From a checkpoint of a small mixture-of-experts model trained on Wikipedia.
Training: 343M tokens, 5236 steps.
Below are experts of layer 10 (counted from 0) of a mixture-of-experts language model. Rows are named router (the router's row for the expert), gate (a neuron's input weights, with its number), up (a neuron's input weights, with its number) and show model dimensions 0-111. Each number is 128 + 32 x the weight over its row's rms, rounded and kept within 0 to 255. Numbers have three digits each.
Before each expert's rows: "gets" lists some tokens that make up at least twice as much of what it gets as of all text. This comes from a sample of Wikipedia text that the model never trained on. Tokens count by the router's weight.

# expert 11
gets: " the", " in", " of", " a", ",", " The"
router:089108115164104172173122142128043164150100102100101156158137128145102195109093100129135123197147143149099153130129096126124140132168107126073107097143133136146116166122082167182182138087060148116149131080132178159140148137097122114088096148140123145139139117139143106111077122083108056195132116150105128106105122197119168138099100118110
gate0:105131091193137112109143152161114142129190157153118136178131203161064105106144114114133124125089119135130100086129115138158088136148079112090109158108140133167145113119158170157139108129184135111099122107118120165141141138135142182162204115154183141132137126135141116081174129154145065125109143135076154147149108068087123128134119099134
up0:098118082176142157140082174119126120100123144149131098163170165079134094107140100102164169133169100050142109161139088170090116179144170124180074094137208088139137161094151169090135111167161127144160127221142109137186112098137124153155069122101109167094160091099118110161149145146170155168108056144118128049113168104119104076125136139117
gate1:162173099172187136143131166128125150108112127086119190124163079103117107108146131139170115127057084152103238105112097128153080169162129132109146139129090132152145170116079172149128150121141078139085124119114149099126116170131134164151094131104089119157084137117116135157153062081125156051152077169180149100128138090151143154114172127124
up1:160146123165154158122139077149109107154162174117120156165132157160144093106092127150200151089104105120140175141185149140135121123141132135089141162135051111149125129110122097085084101099118084124108175123119133117140151158158104119081125147150141146083087146106094148096113114086119129157071131125080073107044080126072020159062129140150
gate2:159065107123151067120106169062082181155099148077096113154093179119046077118125109132111153090104134149134081071075098080170112199084147112134161168124127134166150143089118123049125158099114155086152171127163125129130070116093129157102053147099111156142125142156072143085152124115176130127218111117124110142158186125120152133122076090091
up2:118158128185069126125105143075099151115114054139122163052131198138086129083123158099110068129155103141136141181131120150175158085142110127105149108108122109125125123169145188098162124098145102139096112153165113170150138162137118134092172082129113108119106098075164130127095167110115159127153093148126058123083153126163178158127126081086

# expert 20
gets: " |", "|", " r", " w", " League", " won"
router:079143159214083210124169167175110092149110149070120152111170125129048175089137140092112110173106139153159115200137159112120090093123060134154096123095106080127148131155160077175164156119157113056120163219046098128118124124139079091142170092123121151130100122123138139137102094103148092155153120077182129118137119115084131088101132112107
gate0:135154149129086152131093055131150072146121121085135136103150073100170126136124119153102167144098095089112131133097073178187119187158147176134082129146096178181103113153113090137105097148190113081160104095065087179114197097131101153138134135197140086145159172172131142187130138094140092125153095168172131193135157121117156059133171160127
up0:112114138130125154130136130153093136104182154119156045090095156134076133128075119135134136112099161160120112155118178126152118090130120182145090092101146140123085122090154087133140175093198102119075170113149104185125120110148141107127176099123152130093147065141123159192112183114139151138126122146186171165127125172084140060147113147107
gate1:123134211161129124161160136124119092140140108125190092072088202100168180133124086074120115144053112040142127154163101114164095099061138112139154153147136088193154146112123085098143094117096126095168106135122110181107137105140074144126149094132114083155117121114145175084115198122156129080152111141100137101119084037152122123158100116174
up1:157089144121116135136138086146077144151123122110081090142154104154162059169153167113125137073078132106127109133048141163123069173108085109078075098099151111138164144140148142111117068091109180175087141125104148096112091150202096173145075082124163154117111133120118144142085155176184098101107095110110125090100120168132103162135145212120
gate2:122116102108088118122196123127210074153139122143091132159152072185136129123139120143157143087092122120126138164151148115135133099145162116118107139179063147135100149148112103191162148130096117125103155168162138112127118042098174131128140148141062180144126137058135119071162128125084058165144119082177097085193105150072128083152093077153
up2:185138102056168135132147092190051133154144158140138145077147167111178137121168124105164143063152119193138158101190129114123157141209110139137154141076137123094155127133143174107086130138151144203118133127139130114086081065170162178151133094140152098162124101159098147168095112147106103136071082141108145121099117182118164121137119197109

# expert 6
gets: " |", "\n", "|", "-", ";", ")"
router:154060137145102114152121122120096151153131146101107136130162154180106105151113103125098129104140108137130100166114105095132119118150090075114163044069097141162160128175137109139118147109177128159187104201072143141063132135090134092127134113078170148133114171102167121101107062138086088145178129119106168065124120192130114118124104169130
gate43:138136110105167078118170127155132138146148110116150144154101194107170113169097127125145122089061142137081185074144095169101096139138130111100133107187123076083190115100170123132173193138161150125083150162094157152109153189118094150127134095152141083153127111175152138195117140137154098117188083093122145165168092109104104116123157093164
up43:135100149143168132163154093185133160193126171124153160108165144130172127127108134151080143153082169181186183179114125066163104079125066106131122170113129116145151111125187116097154166146158139158103088189144195080196136158183150188154119172139158121189145117154132051092120187128162158061132127133144109162144154116095097100133140158094
gate44:142136086124169095152086166110070143105093118116133201156118092151137135169072078114081130146163148115135100144195132142091124126122120166098141155088111148146138144188130093165108068161185153097149196157116174129106128130136165078166156128134165146131114088126094185078167085130147132143137115170096109158155185120124129051130087108115
up44:100152132162062143161126076192148090167153109177111140131153111137108121132140105142168086125166089148142114108137132183091140118100051156118161119116121085147130108104094136119148118140140078109113141178141127132120088131009121109127156100096071112152168116162108119093139152054144224108132213047114115152069119111136119111135118122140
gate45:131159075186164148176175115111103115139130161113159095108148136167114165131134156098125098114083142137114189116199093152149051172151111163083152046158134139088128127083157133154105159157144188143188071161122169086106149130178178208060132111126154095146119160108144150178102104114144091179145163150103139161110129119135122110172084145131
up45:138100148117112137105144150148122131071165133052106076140144132097139150146088108115124120117095089096148079122120127111145247084120085165145133132213170148112095161168133075116117148155128123095123165171171037094086098143120103184149166106146132139212133112193101121123093120147099159088136131140091122104146105103134123119147148148156

# expert 14
gets: "\n", " ", "ed", "b", " is", " B"
router:125128103134150133085154091136142117126070123087160081185052196153149206101055186130101143125141144117170129115138123138088173152044116065151163108115119175114168136110166100162194134121092115102184096167103114162093116154158129082158092133193127147150069159163086175135069151129145121175121150151079098085113111090137127088135110155122
gate0:142066107100136134119144137129077135168148165107133144131117155160109076098132169081109160113172116196107153150165149116109109115117075166115102133094209113123170139091151131113153071115060148112118143174090119112153131093136089122180149129134105119163113173223077133114103128097152162106108176140070107118094065083103127134170171137122
up0:154110103150123134151087164071107117170179149040151171143108157144115154151140124143152102104139038118144172114108183092097134102131098117129154094100133114157150146115159200167138109131116148108189120122111067116108133089121134047089204118118137117121073144144118111133136160121109137102085116152145135125149118070141147164116165146102
gate1:143118154121194191124097123108085107062128144159137134141142152136075158176067133169142126119133149104160213105100115139129088147111133128134134136125128146118136157079146163123200133111179155157091151100137140233133100153124075128168122149105126153119118131157112148069126085171139136125116152121148131072165138137099071164094090077128
up1:169071133198074124154091151097126133071152127134118116189097122108129082131171120115141199089109169154074120064172123135202142147077122029122159131081146181113100139096157126139117098154147145116116135127086121225122035065095157120147106163134127146146126161102181150168070158130141132092121119103167125133127154089080153095137114176120
gate2:098126117159109122172120107175156108107098187128131116070164166093205125121070129149138150113138127129155124074130159159110117163109092136144132106098180142132118151094141159132152063080124130102052149138086150067140137142125142093146175138125097116118080136184103126127109161090092114073095135083107142097122118148180082088125133112174
up2:109122134113068098168146093102142099141138099109150206109112140146111167146120154050133102123151106148153134119077152119109168190126110128133207141163101161212188122107124114100160078157058153118184092129114126117123105168154139145158118157153119101117104115137123166112174103168080170098072102119111149141125103139127137099089125096091

# expert 7
gets: " in", " of", " as", " In", "/", " by"
router:068100140134103159134194150124118169178094089086144157163148126166112169153084197131157149162123123180152079145171092075094143073119118105135128154146144100144115143126077171139127088112138084125134119111153123174123106192127138144142171226144153163133181142129148156150130139179135116112154163181132118106117128188126157113136140071092
gate0:095194118135163078165117124144178094109186073136043185103125100113115167118128153094141174127068120182149133127159105124082112130164095157177143114164105096153131119102072130115128178105093122106125078108147141125125145117174148094133199195135107069065122134101098121069174113114089144118118174110190111112132152095173122080136149119128
up0:146131155112181142122086189076123143092139142111081134154168134107127122112201156133203139093126168100083130144133197143104081169122129092149146096169154181117186075080114086129106090108102166126157151124126096161129246085121137116127056114102107118195092121131103186112091137162082148153123133168183112111132156060093110176099140113101
gate1:136087139112113148152129144135111107171100161106092170197153165097123092136041153182149104130107101144119175131092032113142165094127084115165144136174125125176154108094051151109127080143143182079178121156097178095132153081163064140113120123142155110152194076138117164148141117157163165152092135109078124134142122138088162147078160108146
up1:142128145162131097158121195112154132069104134072109133130129154077129144084079143133132078148092105135097124074139085126122109147046091125134127118110119179139122177140131085154141112106156170086126153100102112104178092124148117096095081170135127139125120158093154182156121084134108159159150063139183150102163129159160145102134145121108
gate2:222126150115082131172171083119108126080150173121179107160131141140139126139072126129080178083163123133124165170166110187143177115191084146104141122086120136147100076105119167101142060106100107164200160174157128150186155138134162105123075125124142112126125146142123147113134176143138087128171126167125151131066083113150133086127166113139
up2:115099143141083106131199134133149139053109122124127107120124103145159190184107122182158087103105097097174199097143152125145113157144170103142104107155111182149120116146092133141124159079112106047175133141139131111137094220138134100114100158110093114169099122141125122121122123094146180128097073081072118142114138116130160113132133075152

# expert 16
gets: "\n", " ", " 0", " was", " 1", " 2"
router:041146147155114131150141099123109146170093126070091068153190151154118189060092052085109124106164111140148137155107173133171096123104044152170118126120152104157154113130108126114170091136099091110098112196088141088064120172175131102142158139176177105163133144119196125130079132163087151138133153076127139102089111131096124097160050125074
gate6:097119121103167088146104118151151119128182136161099068113127167164130137111099116122147090156129155083099117140151183174125108117115115151214171120124185138146177125146102180125159097156100133108122164089121130130142130188094149079139102101093138073157126138176165144170076103157069100133189143111194088102144167077131139109129132154124
up6:133137126202106093167128135131165130112125096098176089155154160150079129126112166133110133119133116125171125098152144119128135155112109132079125131057068123104102111116149135149137001130109158090110181095121158153169169165110096156125134109063103139162097162132082065170160134105154123108120135105151129118172176126175146119143137136135
gate7:120109132115057107098117094159123180125150092165129106105166094159133164201175138077160115082092178192175142159065148170117093159143162150122111134114052114155121114121157116127112122083121132093137158160062134107145114163119199111138144103147195108090135112115098172111170112127093160150126135135158113129084185104136189101117110135090
up7:106149103085187127116150112135032098107108060176105170140169079138138162095140115134153139161095099109114177137156162074134146139170082129185152103080113122137067095153131149112072115124079146141091160152085169139151163142064213083161126129118075123133086132155075149132135152150097161100156133112114055205096098111132208102126138093093
gate8:072113175181110119131180166086124060098165119114099175111166162119064142085083190101192182146124126143097142150122126125136146099099105109155146115080140103109132079157171080137132170099190127093124143168087097132142115077129088122078120153147099096155100104107113113126080157122114173167128175063181190164153222105131142136134070157129
up8:153103057127061184123124118126063111121127149153117204164108131120134158125155115106146129114172081082132174139112118165163110103165115148147174100126116153116091175141119119148113099125163141098158118079140107193144153150133211142126114120160111087093120111122176070080178175145087085147154119138065072102055103122135130107126120148157

# expert 18
gets: " of", " and", " United", " New", " American", "'s"
router:094099124148076131126171168146137122129111124114129157146116133090157149139123104084139099182104159201137167146090154122143102122113049075149115093088126100179147167188125132141102099118121130098136133113117151164095138104132091126158119150127138199132165143118127138135112142144145103175131135105057152065078127141149113094156087105134
gate0:096092155139133145084065125143092104121096133156155090127148146049118115146128119159187129122121090161132126127122126110146143119070140074069101121175087097059094151120118161093215079102172094097127124156123141097100116089127195165126141085128158064122129137072161125154134226120160133150142151114166154091176157143076165127112125070125
up0:194168138178104099078148164098113085093062117123078149133165124114145099102138146140109143124035111099126134134127138255122090129091105195151146137184115065133182107143163171156150153058122189048127131181180149125144181099134177137134116152101117100139097118084115118139126150107154151128102075159176102090158216129111110087117138145113
gate1:124152159103131157190147078124129072161154154147127121156069078190079152139146136226156141083070089114181135089123161121097142110131053135158154122185140085151123161182159103087127172080161134044157124127146119135075100172141138095130100140161133150109103169123161148127097141118138159180092147122128151094108149107182127154197193177086
up1:172134158131145175117096157163101142084152102164079081167143122165127137117179130167132140124170091128132115146116160128141120149134164123092074128197081157146148150085086151109142105100087157144145149122160043097134112081089092176063116138152137094112156167124088107124137138140133103154140134158101080035133060089157110157121162162166
gate2:168127088148160128087185094181123138150089205098066125125136107159123073119086137134112124171151127113106117121123117087155065149116122093155191173138086089125082086112094113070117109113151124132076095138143066110147099070131137111080096112165122188063121156092071163153154178146128145127093101113153120189095124112107086172116121108117
up2:115134109112152175132135132110182077141187170137161110118050132169120132138153076116099137148105057079055091157101146128093118157063135111172127109138099148120097143131120163141111108159142084114154133101173137086106168078127108152110168104070087089141143133109189115075122160114148147112146126110166083149078163159100162131120131100147

# expert 13
gets: " in", " to", " of", ".", " for", " on"
router:126073146144067155128145164121074206139052149065078128135118134142081142117081170096072149126163110170114095141147122104121109117137115105130065128079109119142153094166078092178155146119107109083090113106133174161136145207126134115163104159173106178167085133156104094133122137117165126153136156106128125095109109136091187140142102106141
gate6:151089085119157163157191072137081181116090148140097035082126090105070131150157130152111132085165140136153135109159117121166152081173152137164121088111111139089118117109169115145107089166142080135128170088112150099089085145149124111180116166158110138121154138152149164113164108188123121090180142116111112138101130150124139088124074091121
up6:149070113100123141143100130159145147113126138143144102149143147122115123131116154065151183090145103106198090134150179156161130123053177119134141110171136125187097150148110090135107125104147112154136134168071148160082178179137135103039122147108105130143192138177143113074155139117127150125098091129059138170116068122080149126146116195143
gate7:126147119143138102077095128092101141049133148080118130116127116123081159092090090147145149105108183152123125104145118174113128114187160118124129139148122122120108137155147143164130166122179136124150058179145137140134091117171156066148151092108160128182118139110117038080071124109106128090159179133093162137110025135166146128117088122174
up7:108124139131172118137109174179093153114167119126107070105117132102098216113156111144145159157127168142131117150148156077129201144152116088094121137172135138062136150128076159123123123122178179118139158090113143145148106037122127073178174072122121091092143202172126165166146134110174120098110103120105127130122145145119145079138129157093
gate8:196095125131107171162135135113079127162129098104150135088128144142110143160114072073171157119175108145139190159134042130129114172132070114130083088126097139120138146131108131163084130149076168033109105145149189148163155126191110135194210161119109107161116162151067137152055125120116103108126088113102188109114157205152144116130147151134
up8:163163143086115149118075120066094120124090130108127099127137120137082101139100059086117139049173086122077196133132132169118111047135083147159120135106061155073134131143115126096087092138150161128101166133099083082157112151111169089141130142124067152155096083096115101113138097159165153135082114156147115069101088141144136177124166095127

# expert 15
gets: " to", " of", "ing", " a", " and", " that"
router:098125136111069147132150145154054143085122127090118155122129202169104156080123146128103157125164173127095173155149134100129156091083160101165108126102146107156143096148100150182170089096124106070146111166100169122143173151137127111093129191131127150156138197132126103137107094121144088140128179172107130113116136154129136037137082115015
gate6:092150110162106130148136056128125097161125141142107163147096078116134073077099132197106148119157154142047177161137140167123120129149135121077161176184162133132155126123079118110117095134148127097167120170133060148125114091136112165151093149151133085073099147140075154114145140187078168161174175098177123098114129140142124150148092110149
up6:155147130067090155131124124115108113094137089100094078143118169182157057121102143127130143126065152164143102151084151157137161126045109160147124129146065099168097117144148056144095113130090097152132111126133121111109091119113165125134146134132036116126116057156094134118137137068150152124149152171056129180170141156055104136105153117092
gate7:165147165143088163152122069163165090113076116161197077124137167134092133131106146123163139111117087113178107141157112119170147107102157153153115110150107220135097109146144156115169135064159119172145100188104122150061121113142120130078137110126168111140111105175103171112117136089195095111056175106110137140078146011142082108145109104106
up7:154113125112123167200120102131175095105132152124113179124113167114099127085063117157188113129110111133126119101177078161109123141130123120134136107116185092133084081167126135100159133132077164200153122124143122107163161119110100150153103158083105182108169105133168124149138153154138113147128126139105092102073077139126135079140169126130
gate8:109088141118132102127148114135103121097208162118153161136123138128100182128152119086144162155116122159149168169137175125164165076144113160155117126097100144148122135094130106112075078112105165120125083073137081083126150140165132171155163123159092131141139161148107107136132178102137090146052099090121121178100168133133163176142117176105
up8:165085121158168042126100139113146140104115142130144126154177154133132137141112128156098102140071130150167108103140164139135146084180103144137134138132163131107182172158152120149114123147141160128114126155111094147120109171113150145067121128208086129103114131076113126123197168095117072093132062038115155167164096079105154164073142158177

# expert 4
gets: " |", ".", "-", "s.", "\"", "=="
router:115109131143094174087116117133150134084123116090120080123130207127128162061089163117093163165155127198152133132134065129165097071141104100190049178115129081146175120118106159200104163102098152155145101158094177143095165194084089114109088130117070192132119147102065097168143102147067102058096138155091093093085130145156144115160079120171
gate6:130112148074119121127145110128182160096099084123164160153094188119161169151101137052178155173094129115105134095126136125146155122187099097160133178142094083216078129128125107118112108072158075112132179100102122160199145064155086146177161160081095096124102098095069205165151140128062097112153135138161096156106094141088120121139093148147
up6:124173146145147143095161098170117122119095125133133105136162144120148137158162106076168118147095164145136123181143102128157081175121125192126142150124068197130076123126102132094155094160122196102190167166114140148119147115119123137171172145152116088078175128121136110099105151122147107135111124138109070118167178087148105098123163172095
gate7:202182125143144123165092128111111110120122162113187152108134197083066109165108143113134092127124125147109157138118118080168132160080127086152152142165148079137106177111162153107107170152154129093140129089154106179163136138138093074116123170118121135107100112167114112144157132146086086149082112103110145078110152122085147099195184175097
up7:119147126106139119132139127129109149137171172147125130156114178132120147128146140121166169109102173191149154174123085137121139180126168154141104080151153162210093176173133091089121122112083124191090143125103147102213125188110199110115136152090107139085102146160063118085138183127085147115131143111142083134100153176143088176090094130108
gate8:114165187154121146066118110054127116114160098079127156186099137169104078142185130116148118114094137125137133138222161110137079155213140098171117107148119100132140077182192128156097156136103157120128128126139142147157131095154150186177171106156129102114145122108109126115100164122118092091153110199133138128154119092130133170125127151180
up8:066140106174122099084115140200124175092157177175151133157124122164114145085107124157083162127135108120185059092145076081126134071112157104223158166096123170153140069136139118113171179127119139127167132151105141101111093147166175081132143126144067122100105162108126082117118174141186156140097097144151129108105155158127089109073106130139

# expert 2
gets: " |", "-", " (", " is", " \"", "|"
router:114114094110107133175183142134147107167087141081164174140220149213115118124130100066108096137137117097065132206136091152101051109107133100108115093089137112121159178156136115142139137090107128152180083100074168152083122136159130129147041118164117070120111088126135136081095141095058120145116147168048107046098130093118168151195154103127
gate0:115143115094134142112134158069114117136097132061092161143114149151095129120169153161069092158159040113097171162136130114072058165127113080107121190109073114129078117108080134146128102114137092123144102102152077085102117099113165128113148162128117076092136116150077173208164160148152094112119133141162095090151142093132204159137100118136
up0:091173129098176188145192118192169160149090107070108110108181101106161156096115177150160132101150153114153150135178160100099088100061131102134108143121183126103116143126118164111110055118127193105124086146128143061177152111187112084085127057075150131116122032155088113124123029175110144150063133126105078107111086156184130150164123087157
gate1:126100119130140131177108103193102103115090132115112155039129108098132109186207134130129165145150107132085089104127089104130099172128140126126118087148147139128130093148106097134114140090119136098164125137155134100162118130148106142134121124105114119078141150141135136141084163123128175137133091159135093095154086111123105152164141136099
up1:139144116125139153170141126126178148074110140108106190096162157089167156125180164169093169158130156174106148171083133056126124147084161136130163112132133132135139156143162019117110096087133105083131105085089136155089132147132127093124124124108141179128121084148168160146068129139119200113119139163107102073103195101107145141171156139087
gate2:116137137211126101129109145209118099097029121090153122114145121155143100160119113064113082151112111123125114104120109188102129130128138151148143125160108148088158096160054184150140144102114121137135159157100189175118078152155155054148079158185103115157142120110104122121170100132091164137141084117051175109084139111071127184108132141150
up2:112127119160073148157167062132124166066095162102081114072146140126126135120126100163126093163130156099161149076110172142165167106148121115118133169165097132131161125113149160104149142126098165150189123151097104092193108072093075157148112130117172080087192109136100096132141137222099144138150130093069151108108116128132128145131117140106

# expert 5
gets: "\n", " S", " R", " A", " H", " I"
router:116132140123053179118120103105114143132132099103123104148113140187050187164088115074083190140148137105190133141100174122174144141118117125153174108127132137107173049145098087117197091123111120110111139217126188146087154178142131112096155123177173088166156160149113116125097130166052128120131095141127077094136160132084163080118073093075
gate43:131144135156105160108131080175075118158136119119166119121175097178124154140055102131168177162101092101122105088129119135175139099118096111133141182155084081152081156120144098145185153039149091138098132134073143160113121085101065106057120112170144080123148080084126146110125161133144155112167116124166093164161130158099122120093193094125
up43:099141109105081077172113160171111133124076164104130108104182120144100123150107151079147147168150102157103076137097140154175093160104154111105115102196123095208146138118111110091062139095174086120138159167157155135071170107086109138116158097140096133138091131110136117146194148113106143159153129119166112093188149130156112172179156067137
gate44:110097144138046141157207116146135133142085138174141150148103076141172085132098106187150147167183135181103133140142110128157123078164121128194162040109113108131176070166119081159133141154138147134162168134119096104137093156098169095117126114166149095114138146130138113105105118152151163123180106147121193136084122103167123135144110141062
up44:118133135138139108121110117195129139069120152168121164156155111088128112126149110133151106142115159096171065124088130069132129111120142118154097176128199138099113096155118106205071134121126129117129124137148125050124089122146163083087111122167177109155152155132134091120157122173135061174119118124074104120166095163144122086173137153210
gate45:074124171139151098112119087116194100132116103123106121097129057199132123172133142162131168063086107119139139135127125091139195139113077109147181099115127178080111139122082125150136155154138139103103096121139118190126130157158125103096103108096173131057109133140125125176133136145162137150129118160078140056180138153173130084152034158109
up45:103149070093082129055115143172165116101129140147135182132150109115221112132098097121058175154142160191081146175122120110117201150105089214127120151132110097151108080111143130098134137130066119151166143091134151118171154104113147118100183123112174110144099128115081146203067072108104158144176113130149089168121128135051189145129080100140

# expert 22
gets: " the", " a", " and", " The", " to", " his"
router:144075163154105128142143159116085170138116145087112144150110130151111117122132122114125101094132128172154075175124162102101153141127097093151041124092165095145171109203132151178205090127130142077129126140067160084125147133120096119117126100219098146106153148134135176140082138114125128185090118116159135121080169160150126106161113116057
gate0:161157110155133128095108171143144164156126101157108096133142053156112204109097106110154087148176098140143073105154084132093148145092080107103064054185153106091103111188165127098120104136148202146132134151118142188183167094114116165147108134135127116124122119133147120114139155170120147094125155128137104094084086075167152099187064101132
up0:165127094122128137131140189174127106085086154097162119172113131123133165090228176140138133179137129136144144119105148071145144160111084106122111097152118037170143143109158119128180064164153142161143189148159143172101172219156103149092148172081122140153110075124143112101165174075174104127100155071149121129095128137159105140137094122078
gate1:118158177113153101086186089114121161147091158038162141113096147176096126156121146143110138129127162138094190150145114101079170073232191126150138140134104198140089124142079135143146148078075161143168134152151145094127099110151184149168164119156160171137147121181117119211119098101101161149139131146155135113081226110147217147129133089099
up1:118143116165092119087103124118170102105120145177095104131159151171098129119087136102097147072135149201191088105136106150158119142110070135146125196110077173160139157103147139144097145122136151133081166167086141230125185118129144090159145138110145143094131124098134162146186147107091140156132123095067104093062104150085068091092136115088
gate2:175145158136119141097118126115086168074149104101108122121112119139138117167067123087134198126104207144173177108141081100110146131174173130127183104064157147108124117103141119177158134138116096087166129177065158082124188120141128128087129178131148175162158179148081111089076131063093162127137120175164139113160091134176115127141129098043
up2:125132110193105126160161115104114160054090163100130103120176205121121122113143117089117146102140089148091077153126087086106154114157110127133048166123128125161132137107129099194215172194096138129114143163151119131188120154115126146127071119129160107124097108133114170092115121160184080108099145126078091159118059121114117193150117147119

# expert 12
gets: "\n", " P", " T", " K", "-", " W"
router:159112109170086167108130117143159159135109106104101176147134157147080176129124130126157122154112126121153082144164178123126109166078163129157122102044106097158112141190113126135160120125116072136091096148097162139090151159125101159141130071143093112107093154120165118136160154100167118117182116121140149129105165130083096099085067104042
gate4:147096050159061127108133143142170127084139124110159139151102164119126167112159170135133111141118132121091165164150120168187144093118118185125069086112187125112058141203116167139142118147131118232119197163133119114143155113112138186078054103126084150121144132096108179070134184104086111114130164108141134128129094064117135116108125129074
up4:153129098140144115147116132126117169080109164117148117133191131117104130060136134109099098126112136131190106111124132129125068136165145125159056091145155100081095123108162122162164196163146169139092160170120163101114140095141137142113155061138095117070213138057149108072094117140124133199161139104144146149161111150172216101046075089120
gate5:098148158076087120139129130111121142105132110177132147158127131110137117141191159177135111122114135150158117172140173138094159190205134169151133122165083101152116179115148078076158154137162098119158088083124080114149181124115157105127097190153097123089127199079119100072094165093110071096106093175153123126102119168074109136135162166102
up5:143119057147140153097133098096175163145116139141115134188184116183140226122116133123078118093166156180152086085148157125114136132040100119068148115143157101087117181094104151119127090113082145051110094117105202103119138187130113108175134090101128107137091166134108172129155100128128095158156115096093100085183114125094133065113097095081
gate6:148088142184130123102147143122160134084109127070104141133134130096171198169159065139176118100135138144154082159181111139136139105158155109118180093069115166149170154137123162153117115089076124112173061133091129138190149139122092118174193145105151079125141132072111146149134126062112132056082138208112129099131141147071136120141101066146
up6:180130101142201123167086156117129163133090139082132089116086132141171127177070128146103127152096128094180142060129102121170136114140121102154163102147160126155192061126135183155098118215070090164134094093084112081117137145123149134182150186131168100172138150169089184105144201126154132132196148135138072095103138117142106214149112155068